python train.py --n_experts=64 --activation="swiglu" --moe_layers=[0, 1, 2, 3, 4, 5, 6, 7, 8, 9, 10, 11, 12] --router_score="sigmoid" --balance_loss=0.000209 --norm_eps=1e-06
Below are experts of layer 4 (counted from 0) of a mixture-of-experts language model. Rows are named router (the router's row for the expert) and show model dimensions 0-63. Each number is 128 + 32 x the weight over its row's rms, rounded and kept within 0 to 255. Numbers have three digits each.
After each expert's rows: "comes before" lists some tokens at least twice as common just after its tokens as in all text. This comes from a sample of Wikipedia text that the model never trained on. Tokens count by the router's weight.

# expert 15
router:093110141069127090137156159140144121133172114099093121143109150139121107165116181184158142133147126127150186087168144143115110135122153175137130102096147131094164156065155147165131131115132146
comes before: " the", " to", " in", " a", " by", " as"

# expert 62
router:145111209109115132155086114142156163082140129110132159052155141142142177130148150186123109131134075105137140138157110123132124103169119109144145135151120162146129129105117102172173159154183129
comes before: " ", "-", " States", " He", " he", " School"

# expert 57
router:062094124079172116178141099087115139124095106093091162175118115089141187217133173130165128131197147213170159209145107144150156169080167152107133126157126179185105096130080096102138165140169123
comes before: " ", "|", "1", ")", "),", "born"

# expert 31
router:083123130174133107093120147182083165093123092095149215143101209060146150177110182112207107121176148137200160136122128096105146130085111167158129114175110150148123123133095108155178111140144102
comes before: "0", "6", "5", "7", "4", "1"

# expert 49
router:141112132076137145092141105175140091123134110120161125091112140101070122119103209090177155065083134197140211149124165111101172151160112088156182146092117202166148118146130115176137144092153107
comes before: ",", " the", " a", " and", " to", " his"

# expert 53
router:055136103108178122119169128159126151132141085120192131135220155124113125119134139117133080147172137109205150196136143139098161147115123144126128102163117166147095137127146114124106084030132122
comes before: " the", ".", " to", " by", " in", " a"

# expert 59
router:106085091173133101179103102095162147123120083151153217111117138064084157151082130066144100177184080154143175096109127148173145171154153161186132096161114133179124177068138155143174131186094120
comes before: ":", "-", "9", "|", "=", "E"

# expert 0
router:115129150109196120083125159134144107154160086130101129150079154121133084151098088079162101179161118173132148111104126163063094149100172119156147145074105133158118127225183150146062161107151160
comes before: "\n", " the", " The", " In", " He", " It"

# expert 16
router:101110172098159134103174121034114086139110059110134144112132120102148121189150173146154167117129178215143134161120145116147100090121155194144093087131165131118169163171104093117139139059134145
comes before: ".", ",", " of", " and", " in", " with"

# expert 19
router:136081154087148082129150152198144150174191070148170128148141144138095091159120183131144150086131076108142132123088124141199155162132139124116082137122124145160131120169091124153150150088133122
comes before: "\n", ",", ".", "-", " and", " ("

# expert 1
router:149145124091100140135125109122122071108156073104117122087189144173114091144095189114161112114143144192159113116142132097131147146124112095109146105088157136170196078110131083103103161126152104
comes before: "1", "2", "0", " new", "In", "="

# expert 34
router:104162108115084131095180102157174099145136157127125140105129109069134137162143133098135174047158138102129140100139152109122038096152135222085155150139151160128064162081121191138206129115157132
comes before: " |", "–", ";", ")", "o", " /"

# expert 5
router:129154133130184098109152092113162130145096092146132147154120101082108079119130127122143093123166175174130106177055069152072099131107136156136109155161160087082141160179157157140169104095112117
comes before: " ", "\n", " States", " \"", " A", "ly"

# expert 27
router:108166112081137119081160098060147134156152094105132152146078082120132091185112127091150149127169046102163127145164105099142096123083182158183139094155179177192088064118111145118147181096124143
comes before: "s", " of", " |", " in", " was", " ("

# expert 20
router:086134180095147102130185118135156074114225110109155123125122128162119156152107167079157165129228113152154163084176120076141109116130103126121152070138167163126137143144135119099127120041127112
comes before: "1", "9", "2", "8", "5", "6"

# expert 33
router:122103192136082129103142091124127130096129072087153138123162150157164109113085082118153124127112124135076135179139142146128099226115096112127139112134162150142128132096165152137133155127115166
comes before: "\n", "-", " The", "|", " He", " In"

# expert 18
router:089143129127080075129170084087091136125172158102113136169112109116161113142103171118153120133149153158097093111113102072148166073165105117089175147176171101147108131166109182075137091071159116
comes before: "1", "3", "4", "5", "8", "6"

# expert 46
router:151149097131113147204166079124100112156192148118146132111075132085102112073152167096174124092197116107146199154111154099140140169087161118117147045114144139123148151148074161153088155099150107
comes before: " |", ".", "–", " of", ":", "'"

# expert 21
router:093188147156089117100191165143134169109100107175080117109148157057101113161098124098146144131116137108144157168205104120197115046165123178111127124120078143098083156152169142133152133130157123
comes before: "0", " |", "–", "\"", ")", "″"

# expert 28
router:136182052112098072157143134104150162208098115167189105124145110117097100129109126128087144069189134209162100166068094107187145118126106177117119105155130172139180176086123104149078097145103089
comes before: "0", "5", "4", "3", "7", "6"

# expert 13
router:195119115108169112120089131105167063103116160156166185147157166103094171151122176089132113129113105120119131164125130150173124127126150142150139129093145126129129154155133150199125168128135110
comes before: " ", " |", "|", ":", "–", ";"